Experts of a small language model.
Size: 11 layers, vocabulary 15395, 5.95M parameters.
Experts: 4 experts in each of 11 layers, a softmax router.
Training: a variant of Adam for the experts, 287M tokens, 8759 steps.
Below are experts of layer 6 (counted from 0) of a mixture-of-experts language model. Rows are named router (the router's row for the expert), up (a neuron's input weights, with its number) and show model dimensions 64-127. Each number is 128 + 24 x the weight over its row's rms, rounded and kept within 0 to 255. Numbers have three digits each.
Before each expert's rows: "gets" lists some tokens that make up at least twice as much of what it gets as of all text. This comes from a sample of Wikipedia text that the model never trained on. Tokens count by the router's weight.

# expert 3
gets: " of", " in", " and", " to", " the", " a"
router:117111125173103164123065154065133168173132115125162141159160126142153150129151132081103135093120111126124130130147127111117146144141124138106112125135164112132136151101149135163156173121119133
up0:123109128122140108139089122112115114101088083132091100156106171114116121107128128141120143108143141145132154101106148164121126138154162163126130176106142137085114125151103109128165115125171134
up1:145125125160159085122146125150123125123191104092114093113138080129132148104121140152118105176128106074110142112138137134141118127131187152131143112156134125096152121125133115118142159124109137
up2:144153151122100115161138142162132131150145130095123135137110169148121095131133117160098135125181133140136107112138139115116132131130096086117069125089136130130132137101166129120168157139162109
up3:142105124114116127131085117113133089150105108140115156121132120116144122177102109113094137124101104181118094175145134133088120115124080134085148106162169128109154149098145167145137150150145144
up4:120111100134132131082107083084118134158076140142145142133094157156122163112136105155117121102148108083155131110178117138153129161083097086132152132123151123084100150099109146120176107142103082
up5:148109174182128124096113143161112148077129123135109142160159146117126147114131128142125157151124126175096183093134171094114126118096156101160140148193122178109150117125133111122130135121157139
up6:155123139161162138122076085116132120149109136088154111152128123086108116163140105107135160127114125133157142073105128124085124086133162092131127115146109147125094144098102134149150093127102146
up7:139092145143130130159154123167123118132140140138184080091133102160117143121131130143131166147129113122141119148087136157116165121129109158108121093105108125106100170084166076105110136120130094
up8:140136102136140083139135128151152104137151126128098119111141131093132129101094127127115171151164132160110133065126132153160124150139135121113064136123130167103157150144160157151133129174182130
up9:138122142096095158142182129098132135097144103098091122108106141135116139098150132138150159156121148134085169101108137137102165107143095126121165163167124121139186152155143163109178146160107100
up10:156108134128161123101158149105145186130153136172121138081090186116121132147168094139133180151122118127130130142188143129116095120140072141133125158154154135152150163072121106122134109143137113
up11:122110199164112157118128080154129122145120121123125124102102148119131111148110113118127113129141121136118154164131145116146127107116127176098114106161161100107164172129148111084174140127131101
up12:112127138107139077152088091146135145126121115127147139141125173126129138075119083144099072172113065114138103125127153108105151109123137146111170129109152108128171123113133155149174105129132114
up13:142160139112119124088102118138145130115145118108135120107105136061132133127091118145150157134105114157081151139129111150107133168105088134122097152167124103148150149098120103123108145141165136
up14:088103169156139083142109132152123106144109157093140081140137107108122111169108131133111142166116169134147128118121137138154105111099110133108124125134100136125161149170162150130125059130116148
up15:149108123142080142114118110151130162119146119114133096122167115115082130115130114158106164143137138148099159112147127143128132104129172134112079123115142138144121152123151109151108153104129124
up16:168140139136115137121109122120138164119166108076109127112118112086126149143109120142187108102134113154113114113141098116143112153156149142158126131128149168168132143140144146173149125134140130
up17:104157166144162133119115149103149117136088106157136120165093114118140141161148128138155145173083166160141096188157145125150100116126144138135127169126124125118185137104145131075160150135124160
up18:115109138155163190143105155116136134153125091127142147118129113120114147118113125123176126083141127079107138099149112154068134136125130125115146112143131118114094111094141151161121136112153132
up19:112118142162093109142098081113119124123107145102150099108139155118122135082134114150176165143148120157152079099169141083146123097146144160163122128114161134105117134125175117132133128128117156
up20:149103160101148159144128156166152157164145107086135143132143138139093151120096124101137149165116132184113154187103175169125105159105121148139131160128122131120154121141119155130116087087102093
up21:145117142122155093125118152138140130131168146138115083065098130194104155140154122140131125112113136108119136136083106139128156135070152142147160085123165156103115140113153116122154151119157102
up22:089140161160139169169136113103154142117142118129181124113150103120111138089123130099100133139112109131127145107110095131117112127096143153117145143091186158117114084119154127130138105134165112
up23:140123172119147144137175103083137114129176157120093148169104087149134136108158125109104144165102147139105150141124128174166146165130134130147151098128111121155146113155116132119072139121123104
up24:135122135130145155102143163121123129130119139164092098142166144131133150132157147126122133131175123107145145108114120122111177107129181119086130108095138178146128152121110125051151106153088172
up25:116117158130116154142143150114148110124128122122116131124103150163124197108174128086133102124135137158137165118126181140133093105130153102142158115171106142103156076147141121117091142138148156
up26:118143151138164087123117158081129115141120128141129093096116103130107157147122118170138109101087084115114172158110134113145126139115143150156108144112164168129105166161151132145119115149166111
up27:176084123135116145091145096138111169151146117105130108152131118144145162107108125165102155156179116087090123096128176088117131140115174109110080149145149142107114126097177130157106157177147147
up28:144106128171189134151101122101130156126092147165137133088097126146124161134078120121152159144093123162124146138158137113150126175133099149129091154087173134097132115105125158131153165112113126
up29:142080157167182163064133119077128105129145136156106123150104132098122124121158125144166116110123119122136138073107096093137120163123161148152134140131167126103138108158166121107122129103137111
up30:115135119127137115098122156090143148136184110111160091145140165107128147122104129117076133103129088121109176136145125140130139089138114146113111069085118128128176113121131102149105162176096129
up31:134159108155128116122121042163150185134144118093164109115097098152099118110092123170120132180129147184122137161165132155123167106138131095144138146124114121159176125144173133117155140131116076
up32:123150124118113128174162104096146147115080105099092108078132106125123124121124128124143115071164116134099118067131159134116166132112133121105130066132084126110109120127110129108157154110064086
up33:113132102120142096138099128114149110082139119082122111132102102102142146119142116122132149107116157117113125096101134133160136183104126109107106091157149129141146099139167120127094104128145137
up34:135151137144105125135149094130126152134145155138144112082159221111104146151108136139110096124151147105119120161168109121095140149139119087193117121160149159109138118095124138133154151106144111
up35:099074157095135134119170141156134091073155134154106084108144123128082154135154122103164147109095142110097123137101126125145135149150150114113118126128160174089127173122125128139142141160148137
up36:171138133124129159156139069120144099133119127133130115107127112140087128157137132134136154139154152124116147103125167085092122155190146113114067103144148093072140114111102135167100139090170095
up37:131139106116128132142103137138146099075116117138121134141147079122145129117144127130128151140135159122123176145081117141154134088172151123137117108157136175093173129135084131109133163142194095
up38:121094167160137151130175116104123133101140141156139147129133164155131167125142146186109106137136139156148150138194194094151134103131144114145137136143131162121141157129162104123141107119093135
up39:129130131153113105089105160097140115096109113107154083130117162120135140075134128142117168112134153179100197157157149110110173121151145117130157111141136124087109131117071124115136127117145143
up40:143111097134119144111157094149136130157124093095137144150108162131134164185117115169120157116110106124097152119078122135112133116124123125136114160151102127073108172140105146150131166153182124
up41:153116123137109133140127122135149131114108168157161078117112117137083085110087121136144172129124096088135133082108139132157100172142123181150111157120137112134142101061120123166110143111150091
up42:111202147104121140124116084079126159130087114089108115158136111131088154109088118124099144109103159157110147116099157133090155112146152102138121096128098145157119107134185175120169137121113125
up43:134124111128202113133126078156142147109129158145124114120164098156117126101169129111152127089094169122130151146117150125111144165127167106069142158131170157127116160134153113107110132109168111
up44:090211129131146117137157142117149150128151084115121082105123125126133103140097121164129096155122108135137140136146102138139158121146128140137096076131126108156143149144113145106146119130149086
up45:144138190099138117109096082146156159134085083109141125164147115098116176088136120150150136106161091151120106150160133118112109160100137168130077141134128159096153139102118162138151124146107147
up46:162120100114130136133142142174139129144095151174119120159137117137137138129144112133158092116161124117102103146122161162091176123125056150127100119134133138149122129073141120142124109158125099
up47:151124088136126163103165147143130152118132129142131108131124136129125133123129116158095166138132132125097139118114127161109138192114138129100095146202136126148120133063119132158103106140163118
up48:157117171147131126140138123135125135157087107147114112161126140150078148140076136100143128157138156128154126138102158128132098104131129134102138170181123115109190141110156116106158138145179067
up49:119169160149137148130093149129125118126107144098120084165103107101126133141099126123133157131134116095141134099183131143161112173121133150156101152118124148137148102117109126130090094131105144
up50:137090139120155095148142135065121203152148115117125093074128151134108128156138127126095132149132131115133168144144138113124147095129194077136128071127130127106181143089142104128141150142111095
up51:162121162125108170122077140101112124119156096141158061107130107129096097122164110142132105111112170131115134105088119130161105095126146146148129120116134178115129106136114103150132139109148130
up52:108099158122132138151118133147115135104144138133135109161161171119132163124157147138120105109097111106121155090125177123134206115140131156122132106119116139131155154135140152148100173166152123
up53:146117136116151146121115125098132152158118095083111100121108115162148118152120116116107124123109146114086119124109139117090196126141131097137101096154108123182149145110111158152146127181076115
up54:146159132130093124122132143092129140144106118130175111136088144161109162156100115129139111085088092127103144130129121179115169173137182134138114125112132084124111110116148157109169168146092104
up55:140148112175110155121143126127137166152204136131087114106090171124126116127100121138138139144178135178151140166160091140113129106126121105176141163141161131134129125123121098132140152097176110
up56:117114124148143149092114128149195137121161135078127143136108130115147186120101129125112174120117115134091121086140123135123145159070149103117121126165141111133135177149174128113099145128141123
up57:137159146089109139117124151109126182129119059130127122108149161110137131126142131143162144080098133121146128136125102103127196124129143114082138117124116134106116109142124124101120109164126101
up58:148164158095134102127105085151131144163122107118136156155159127103090152132140116115121144147145153148120098120146162124110116153110083110160137166151112107143121165129107124175104065120182086
up59:108122116111084172100133125029108113112141101070124151124087127120115122119134125140113085106081159134083153114147115146165111182130131135123125153140116150134139105136123158105136128151119150
up60:142100135146158091166164143086134110128148101100098105104098082121101131135118132145143139101136144168136161093078123134140145131080121137102100091155116165117159155138143107155090145132142153
up61:102125136148071130151125138085149120109133116112128100115087092152084135100166124136134094114109127137121127124090121124103144131089122147179132093166104162115132146105151120141105143166128107
up62:142135128135107087164162113113122112124131113135177136124093138150117133129144113132129158067132143136101124144156118098137188129128125126140166105165156140124100170109114184119132150128118109
up63:142173165135111143128142117155164118142152119159126136118110131077134149142081128123110158107154119107106162108113112151111171148143158116144056149151134106150102096128087118145091094155112110
up64:111139149146136158129106107107120187146127109113092109112082097178125122107117129116120140125155126113161134121107134106086156147138079112151076110123088172134141088116155142105135135125105041
up65:118122149141117106110176115102117127100113120178154118077138140136127111156152123153148120085080115139131124091133140125137129166133132144131095124104110173109153148169160115168150129126099091
up66:140115122122127136086102113123103139063125115168091124095153119129130142106123134123129115107130102108141143155162171142118131108119124108123101107166129115101194117170136168153124110149144202
up67:140138145161140167130132132119156113089115150096152141145098111120141177122079104127203157144161127179103112102146120093137127163152114164085103122149113114105128154139133138124088142138119140
up68:128126146108116120092138147134118144157176113110112081143158147115121174096134113121108126147142105174108174158097159113100133114139126109115098136115179117116132188091178130082144149103121125
up69:141140139154133118147155145134139163157122120136129105100120133094154158129164117124107138105142159122161160090074130148072150126148149128097141106106162116109103122111121148135122160157115126
up70:161161161160158148086093121091125119103134130142103119122111148107069137128154135148153127153131145167158127151134130106157117184135135140115130143121139135137144118154148150128104104139141135
up71:083137183121130109125214108157140116114123134100099102096144150116155123105115134154132137153121121113116110078144126177154165145140142116096105105145160102125154124104112154100118136126097127
up72:092119163115128125124174140183133134098183164120113106166139118133095160133143117143126155104164167141103144151123125149118174143096081109118093086132117147137114115134162146123132157158137101
up73:111084144117143150097112109140141111090195117104130122151084107110099143143142122099160122114100109092120160139079145091111111112085142098116138126081155122141176117143134124127068104157150073
up74:100156150160114111135148125119149148123137127113134101093105084170115111115131135107135174113117119154157129146089096112119122195050175159110131104153093085123122147152141106152085133164110119
up75:168160154145117178148147144119129137153115091171127128130071138127133138139106132130157127087086133157108159128160107116154120143144134127127097133130152127084106106150143087161107115126106151
up76:100168118120133121132089131134121161122124119136196138151114112111121145077110131126164158069138111124125088142159115119125128170150140153118156126149123145142107149099140147161105133149124141
up77:095164171120114115131133161195179131089160125141111101115128152095143115144130131154136105128146138148164151129168159122102206103170123128150096110130129118144145161104123153101105110121158114
up78:149107101147168149091126117121112135142158130128161129120084128081134122151149120140184130117124141140133110130162084137134121122105132129153146149117144173111193168105104152097116115125132173
up79:139131159165139164150135137115115158177121101125120134160111149100118113142150093179152102093122122124060144105133133130104127103121165143147112096129157095120135133148143139146155095137140159
up80:131141132134093135142151145110146148147125112117118114129112117126094094136108134108130132165114147138096119123091145129068102151121138120150151136150106111135156106087116098111116088113110149
up81:088136113152114186134116154145168131137129117125123089113084087129153136153164098161140108143160172142088131118143095118154115137098123125106082156111165101125157127132090107126127139107150133
up82:151108133142134134139127154092114115100156105131112127138139152168109140121093143120125138093148130082133139126116168102120105149139210086140153117141110179167159135121151136125126114129133131
up83:079210170102107092149136141100107123132108101088128127106111117131133137131161114136146088134107140164102126100144108148112161125118102129182142135156122143099138160127109093124130118144104113
up84:123138120121155087114151094151155112104140158100157084086137113149138203140104129129143179131135145154102136108133113127125201142140134107131116136123131144137134146153149116155087100127102136
up85:126190118105141118150152081119154144133120133145162080076144166116134123151147120116131140137125063159125115147096134175126184141157159108139112105141138109119131129149102127086121131151133143
up86:108135142137157130153135107122134130113134097153170105135130112162151117133148115108130111084130127104158135126116120146072157114094100126147127100091147154095110120153138100129129075160097139
up87:134146119123128130099119087127111137084110121082110072124148165113087129129121123128144113145134147115130182136134132128109137103127125140142125091165111167077150110163092122168121122157193137
up88:136113133128090175115159128155137168131150115066128131149084113139142111127131123104133113112142160163103133138181110153151113145130172112123164135105139137132167124127096110105120082160104112
up89:133176086113131134134140133127121149122121146139155117089143142148111135189100127138119116130145158101100152134088155124150173153115147117114128137134158112118123191095141103150160107106117141
up90:095121127145154112119123135164115132119146134146126131130143159114115134102161135131117140157164139097166121127131151140118138164079136132107136147123144109105129144155099182127150104126130118
up91:149142082160162173145114121141119098123105105125141074120140141137141132106143135117101171081139162149159149114100125109099129138082125162159144120074116144149152161165117103152139129124122131
up92:151122133109141109085146126126119150112102141112130080133093188129118109160097130121117118103168130145153149100123156104143134178122126163146138106138116149111187120123123114195095135158164118
up93:133095146144144135150135157161181146115103131139111163135144144117119115130082147111177182135148146171121097165146146121104148130131143143153138134172076147091119102138099128142141141097161092
up94:153100083147135140184155151087122130142141089150132105110128130148126141128134122119096181123116117181151157101096094144129136169090141157093137125134109101118141155134117095143098138146131113
up95:122136129107148144123179105127185135122122140099149135123155100153080141130117110108127096126123125181132129140130169117142129175105126110138132150144156135153119180142154160168100125148140090
up96:141095144122124154115096156107131121128112080163132139121081131093151174125173108138112122136139104140079148129124135130108159108129105168132127087121143101106123119119147104113146132135064145
up97:126171138157127125167124101095118151149107119118158119122164114113065119127141096158127105128148114124134170101138121123131112118132099154159133124095181117095148105137098149141148138137150153
up98:109146133111128150148145149136160127134119113097200118106111150096111174177117120123124138117185095161095161165125148099133205119152109150134080122125139119144186119128112121110122114142121156
up99:149157141140095139161150099126133134108114116120152094120121200149090116121166119119103102096123134128147130118110089115119177115082146151124133103119136142074102125141125154168148140095102104
up100:158137148136116142097120132144106156135136126143119156117085172131137137105158113189182128110093132137126138160150163091127177142129124154103138086097121141101176110114128097105116097143122177
up101:157094169102149095152159111123149138137166124143116151150099143160136126124141110125109113130152078147109185157149134172110176120153120153151118128096131108112173146130100140142153139174145139
up102:154112126117110126154113129127143166157138095146136137147111159162098149124091137112162093115128161087141153124123148137181129164162132122143110143143129173123137123110117096176152118128132098
up103:112108138124156138117153077099111111168080150111182119130122191119121159127160115156111099116101120125117145172117114096124156177134128142121090166124128148158160128113093146153105097157155126
up104:122150126116111145092155097114139135080061111152118067127141117127117152170159119144100141106159161096084119106097135123121108120110117139099099065155161142134118121121119134175110158137138105
up105:113082159185119148149157140163139142123047150130126142070160114119111138096111138115134131098110143139136115124130164130088130119122124120090144119150132128147116137083166161158119121120108123
up106:129128157100129179137116143122139115108108118174105130112122119132126122157135122118148131149169167159129145134098093142084142102162114161136130112158143110094194105137150150088130163129124134
up107:085144159155106123172102152098120091103128097137149143124109108114049132098141109118136121117150115114091133112105119142111125129125081152131089122104163121125132115137111131122100119134128152
up108:125125122111154098125145150108125172097096128126161107121145108128118169150158109120145137179130108162121125105127141146120143123098149153114116159135114125114116143123122113164110162142125146
up109:147116172116112077141134122095132148120157116180130130090122153113122174112135116162119099182149083111124119139102144109115110142121141165088125134101156137159155105129111129155117135121179145
up110:134179116162126096113167124142115105085123104119166131099135131089082137096135119165129124156121112145076123095143115106124104119105117154073125102138131156123137133139130140151110119136132099
up111:139137127109152127108151146129178104160146154109161102128138109159095139096100117146133073142140137098110121082108154116128116119149111088093126128097122116133156137141119107121135163145169094
up112:105143126147130109110116124130162157073159125140126122110125163167126156140128144150128130141168151150107158132115148091090134116129164144098106115173116138125126133086117188136187137121149116
up113:063154121118106146112108111125144136159125153113127116141148126125138130143161113152106113130091121126097184147154158168161159112102157104130079144115102116140108157148129124103107122140110124
up114:112193123116162143128091166116127109146157101114135105154168144129138136174095124144119178103127126137144168123134124137131182129143155161161105146170101125134115110160146157155148135171144159
up115:142132124086185156104158137130139165120150114124140140120110163137103168123124139109135136080169112169135149180114149156131187133120132119066119141146125132109133144145113141134119128130163109
up116:151115129145157174135102112126149101136144128142111142147101140131064131171134120124124139139153129126173116139153107088107107170135107153115122109176164153101129127119076136154110159120160150
up117:116127150115130092107152109118126135094149086124166145117153142118128124085138123164109124141151133149101113128094078120105120186090126161139113104118118131109148134118162177133116119082116113
up118:160135137085146121151116133126145141134104130157121143186159141151139099089147059109124109149112130112110116143097130129105151122131071122114138146102154114129160102092090131161117103126070150
up119:155155097133149148083144151130114154151135107135121130097097115124112123184108125118148131121113117142156181123136144129120106129107133128137139162189144102130102177102117132151142079113149061
up120:111149154135165146149172156133138131110123106164128126147148161162110115132144130133127140103121137154176130110105158116097144147141181136108087125121113169119141100147119149123120134104146131
up121:173098129142130150154148129135113121093159142135138142124122098120072129120108128093139169134115152131134133076104117137116134157150109112116145141116117153148171123146157147147104116127134143
up122:138132134110173133135171113156117146099146109118112153139122165094135096123135120165137126081120125128109103115187096142083158115147120128136145165162119158116108159168165182185099123143100111
up123:111120114101167155149151142113159102114143139139124112157139116146149137148107158105148139082090128119166106100118137189131139145128109148173150130138154100125108124120098170148102112097130138
up124:149153118159125109140140129144119137114113101129150107070116141163140116077109137121160125109116131094132096153136138170134185132109149172172105143105119125079121146113124125132125163107114108
up125:114155148094136140108131091171127093121132143117125138146145121146146122153129120142086098130091087111123109110132144119133139179112108139116157147084107115123184117108147137152072096118134143
up126:123150142150148130147156145107124118098150125147121096154125187152133125117107135124131170074180095139127152101109173134106156120164126145112171142107133122164118143134164147128129111108097158
up127:115122133158124144088123129156131110121120142139132124120103135128130163138120119166126133144155094121096123104123145138163129166116127097114143160142150137120145133059101120141087122125156063
up128:109129133080092147124099149118144114096145138117125135132089155115125128122126109127149122134101108158084132145163125193124135148117097133148139149144138130121124129095107107109126108166101109
up129:130126124142111147149148117123143122107125103142121128167133181195117136116125141118110119101168143105174174171097124150091127121087164170160130167194131168142130129124113127144150120164160096
up130:069144125151107117123139166123146167089142111137128072142098143130144157115150125125132182129106141196128136143145125131104181104120116141132133161141142148129120148110134111072116145105137122
up131:155149139143137139145109136154136153132145134125152107089136135107113120100095120113104149156119152125153115142144117191109151117156167159130124146120176140142090144118202174101171111117130108
up132:093134151135149111114108087134137143149138106099120138109136160105155161124170115164129137149159084128105155146162094161109137086116168149117101165118140131118138161146113131159158133145138173
up133:146076108120161061108135134162129141120134110124164118144144147119133133124128118120081188149146122149109127111132140103138138120110140114122112140130126114118165161105093113142074111138112177
up134:099158115147160160126119140097146137119138085150097120119144107084119113077110129105121135123147115123113188093137136132105126093158159089123135158111113128144106119124125095159143125118118171
up135:123168129140159153093122128175143095080109140140107127119139137101134132150118137125120140094161073120117122118146147124132137195163100121152109113155138120135113146097107142165106093114176110
up136:108107135173136132086130090128147135098081142100105134125122126151082139130150125115127103078124089134129115134142134146148094149124075138143101142152101125104175182091115149133117103169106124
up137:130136120163115138147120136112114107147124099129132137128094137126100149136063143129152125086161159151127151119106094159148112120094119171154099110120117168105129114168126143093146127116163123
up138:146115180154139151076081123105115111086096125162154147117094137127124110115141120110149178176114105134153124116158144136137135172138116176114081143133147145107141107154139096145144142142154139
up139:108098121120119142156150182120136167123129121149138134130109111138131124137154109141112106118100075122142136122136126087105173204112123129147125128116128142069111144121123189118132132161106108
up140:124185123170117144132134115097110135076120082161142129159151104084101093140135115119146116117083161148095121117089120105070103159153114164103139071097126094144157134115138115108139128141102155
up141:149114166173124119147099131166125104096082101151121116141136118103084134109191115150111137155129141194136137082113148147138104109122107155147144136121101126103168133161162121122133138131154146
up142:089131143097119127132106126144125145144101107100100129122151099072121101144105123147092082093106148118099100115150150125127159090118111112128119110139101136131127109139123135121149103168095089
up143:168105149125126133128093155127116151096089120170188129122144152122128101157133128126086112153111127098149156049118143137163141139110121146118108147098109119122161131105145173139109099109114115
up144:122124138170149099139119123124139169129160050115192127119152123100088123102106108162178112137152154158137127124144105130095124127129132168192132110135103173136127158144138133135146108124176169
up145:130085140163116097133112083138132166124156126160131116160110158131150132106135137111097153131100113102075162098102108112100125140089112134116128124094100126092154152085130124151091082122106108
up146:152135141128146151110155093108147115103109141133113103129149140171128119123106124113130130108122109149107123120150124122124129144088142134161143142155121100131134159068103156148136120145123094
up147:117107115159112118128122100147122136152131110153116135125124143097111112100154123153132112161089095152086152105092126144055134161145161138156132162165108100146168186107154156141150145139106093
up148:092139131103107152162139125120134120124080117117134132125135085139125128115118115111146152070113132115083139122157109175086153120099117153119106121147134124115153118157180187119159137127127136
up149:157111123139121125110160146100163132109141124099139145140102179111153138074142130141131171118105130129079167084160112164127166193130187115126108152189142124128114125124140105168072128144133113
up150:139135122154131136107160068119123162110135155126096121165112129175113107093145133135128123169137171160113106097103080130110165152110141132138170144139116206177162117112119136154129156134160059
up151:129153140105126193154136174087131154148111119122111120164104134142051127104133135122125101161114099111129119117096179156101151133107110097126127128152153124104125094133120151107099098114093125
up152:146144149135157109121139088191125144138103133093147056118118160107134185154082121137093129133135152146124161126160084134097128124137107140147105129106102134117087123135123153142136109139133168
up153:122127116149115181117114132108122151129090136189142112165104125136098107168131124112138120101080079116167143122134122124117124151097169106140150173106157131147124101075098125117149131108080146
up154:143108108103170117131119100114163123119088136121134082170126150130109113125135131116103152117139165110112152102123096148131109124112178111116125104134160130066154106142138127151158112127129108
up155:150173186118144076125094141148113100146100140133183108098132172115131136133104134153120110096108093093087134146119135144132134162131133112150129121092093126174147146157168169198080166142131111
up156:140126108171120148145144096092131109127145123157113127133120123158120126149106132117135125122106078173153150119119139169143110177159136144138105142144104126139137117145140116168121126127128130
up157:163112114125132076119119126113134115144134132112157108078109109110142133082128122117106188099138083130092126140113113127144169157072107117135101112084106115108169143095092154122127131170104135
up158:154092103134106154090156120122134128130151126151127147104109143161111119087140150116111108110175074176155139095126130101090150131091150115151089168132118152106106132107102134127118122127112089
up159:136123112193113110108124093114097158093163096120200150142171139092096125156128135152154129109120101126129133077113132134086115133094125116130113128122135106159115135139121129137115113124151144
up160:129111147133080147114125158120137120154123122101150129151121140126109176133086143132134135122153154211152132069125135109081140162139119159144119036144172149120108122123138130127162102135136144
up161:150136116152131128085186088158139119121144141147118108112115132154137140139097145131092164133159144122134149135145111139096150130131124143170114171154149139141114172102148115164148108116145112
up162:107118178145105126096116139126107165112117116131111126163127141137107136130168111134146107108117118136122105125123150142109134108083088171108138137109117171108143105144086090117120099160148121
up163:158132125152166145142106097124130193125092140084140112152169147141143121110174122144128123111107103133114101083160119143132128107071126136157109128141132148133113105093168158120150148142126116
up164:132168119113119147168125090166139132090129127124175137124153155110102120163128128141117147119137122153143139087154130122125154117140148117169087178126167112145109081108129155143115070099135133
up165:141105135107118145134161116139123162152121152122137109187110186111144116118147112155123099119092133166112127095164155116138137122139155152167113133092173109095164075133088126103117154125152105
up166:111118150149158124149089145143136137157155128139104151120151089092107154156117113116172105106193135147170145109109113143117126093083126121136135142137139109127122162120133154112098095117149144
up167:136111123144113120114147100125114140105152130088134091117115152157126119110120141151101174124133136165118137126184115180122108160108143164113136108076113137137148171081151158119121116164099120
up168:135136134114132141133124151064158143163092129176109119163106136161108141105144132130133117178133166153157152125135098135124103115109134110109167114152158145098152137185131134106151144154085146
up169:114172136153134127153116143173125174128106104087137117081148104140096159144128144148150153141127155151138200105127153130111151104112130121107169086198108133120116147174151119130127141122141125
up170:107141118104110126091149130152105128148059135147141133159129096098149155129140089134163146119082105165095147130160127156080147142128121164130108165134123134149136144133101145134070098143167142
up171:127142156145123155164128103129115091117138127161160125133112175083163112087153131120137140094175164137080120087131209119142152161124139168152099088127117113111124118138124110110147119109110132
up172:139166135139117139057153129098120153128132115098192059099149150085117115159110143142113087159125126107151149101107163127127133133115147131094132129102139104140130116142105114155154126097151109
up173:132173140099107146096081124126122123149149115140159115100103101150127125171129122133214124087132150134138146169112133103131131101142121139125077140181127121093153136130176163127138129135116102
up174:064170163116119123086120170129129136145133116112121138138137131117152154151095133116150123097086120120102119153161179170093122136151128128155140178126109196182131114124127153091102137125109120
up175:134159148107122114134124141127128146117117115134139069096124155131139115105142138145125128126077125169141128142199146165123163144127131123135111099172135120118123170124103136129130145125096132
up176:126125126137152135149115068139170115128119116092157115128108125159128140119111124129146113136119102157132125170116181096102136113121095164133122102167151135152136125104163162165095122153141096
up177:118110128103105144111129165132148119089148103102151074106117118162122138114089115105128198174099108142144116129099160135143127131091110160082124114159130111142165138121138088132129129125177170
up178:110109115159146099111110097135134160133133112150115155144110144149119137181117120139146107145134116155131134126206146105125103144136084122151160142118125124135175110147140108169117117180138156
up179:142087107177113154072135116114107131118077117131144091120129119136105129106100126144140129106104144114118139127151129127116127112091142135150070127134161146095133139146136116167115119193163136
up180:141100185155106110146115092161133119105127109132161150146160104123097110072164124140136137127137165163107123141121132116128111081143096124129171116188127179139158133116142117141114142142143121
up181:150151161092105124129120127178121115113139111116162094123104097099121140136112131133138118158108135168116114167077125147112130109127113173107118117141157071141158163151101152122100105184106117
up182:129154166099150079124140122116120106129132120130186086090108146108134154143085128098136148164172186117114115156114149114115148165138108127098109133160092152103134159072115146129110115125103155
up183:079124141139145119115093052134149130121137140176092080102116121179133127149126114120114126100103123108122118134126128141149173142125128129100157129139144160112160129082118116141172195157122128
up184:094130157120105113090129091078128153104092121085096077149145127132118135167155106112151118153094123146140167109100137113113097150114132172126169119122146152104102108149147117157123151107150141
up185:134128137116121095138114110160156176128171097078144098149136139128133137149130121130117121124115108163132115123090115136145172172107137146108125128097101099103132122145124137129102129146100151
up186:120118150148143143149137150183141145130148120160137106132094149107137107105140142134095185147142149158152116110144150151067145138094143152172105113156117157107123130116104159133145129102168103
up187:096163114107133119137082130147159135115077103139145133109139146143119125117108131111146118137148145092103120149132145123075152127087091107162113147168168128141154134106111135174130099137104078
up188:126145107124150168084120127173146126125137142081123138106107138140117139158080108154128148137138141165079160098087122159130131156110105141102122073112121120130131151157140132100155161095165147
up189:095113129143186128075159096146140164149136135135130130108113101166112129153069129174148102121151148142121116091156199121117133129116105101162148110153162174109138128145170135118174159123151105
up190:109105143126142103146100149088124093135093125162157092182095176112117154138155117124139119154115113152091119112112148136126132138081089149101129106121149144134136108122121146122113120162080162
up191:145125192125118154158122134139149122089155108098105117134095092137108118082133124107115154120109144144114140169068149112067155122154141105122120125160124088105154122133182129123110149155110135
up192:145090133147154147130089093121147073128136126134160140082130136131106159147124125126122131114139068124149115118155127150147107106102156122134095123089146124086126119107163123111097083121147105
up193:097099112113120154129097091176119099124142125124180136180085177135097146115138138116110126121140113101100106103151137112135119086138156155116151146148136159120108110127164133128122084129124162
up194:103154112124107123146131105138134109118105115113112100131098140074118121187155133174115177123113111120110153130116107156141166211148106105052112095116166159076135123113161113151123114140145131
up195:146103150108128106163128124122150103114110130141122101187143161147141133111098137143130152125132144125126150181108129160082204135118092148083124105118145116151145118136102132173161123139096120
up196:192115109094133097122136115088156130106156126098138120092161157139133175088111123091153123134141140130116102157140131114121121135130119149083134116124121120137176179131091189147148121153102123
up197:145161153129133152143187105083149148147164098080099134135171143107132148127161130129112142156087121116114149152113179128126149091125166147121147180137127131129136148159177164102130137133135132
up198:094124157145107146195124136184096146162128077144145128146141129112159135091154121138105114132121125139126104141124175122105133085148071159122154133131125112105152142128189131098118155143133167
up199:094113122135120076099114125157147194146150130140142112115104131195122134120125114147156163112094130179081161102099120168119144146125161094156158144149141153142137124147146156144131136118113145
up200:129119143107156099145153161136159153142129131116084135153123132160131116119156117154113139106191105126131123122120142127130172159120149125132142140167083094150130111155105128158101106142127076
up201:105115123105140150143181102160153072116114168164147136108138098122135114136120120126127137125129129151099107135181146139117172168110097167157142120157136155088132109165133132123095147127140147
up202:111143188125134156104084118128145109109138129135126089164138145113118098159121131123134124127134127141087125085120157092113125137113170144143130156128159120086110127076181152117163113111121100
up203:149155123132135137112122133127109103106057111145159128108102122157133129118198114133108138116139162103138142146163155144133137100148130120130088154125114152095144127131089118118168122167116115
up204:109103149128143116154136121140132127085121159132146073139104126081094135119115124162128135145115152142151131086133101134121139184105095148148178153124134144113126150159151144125120177119115133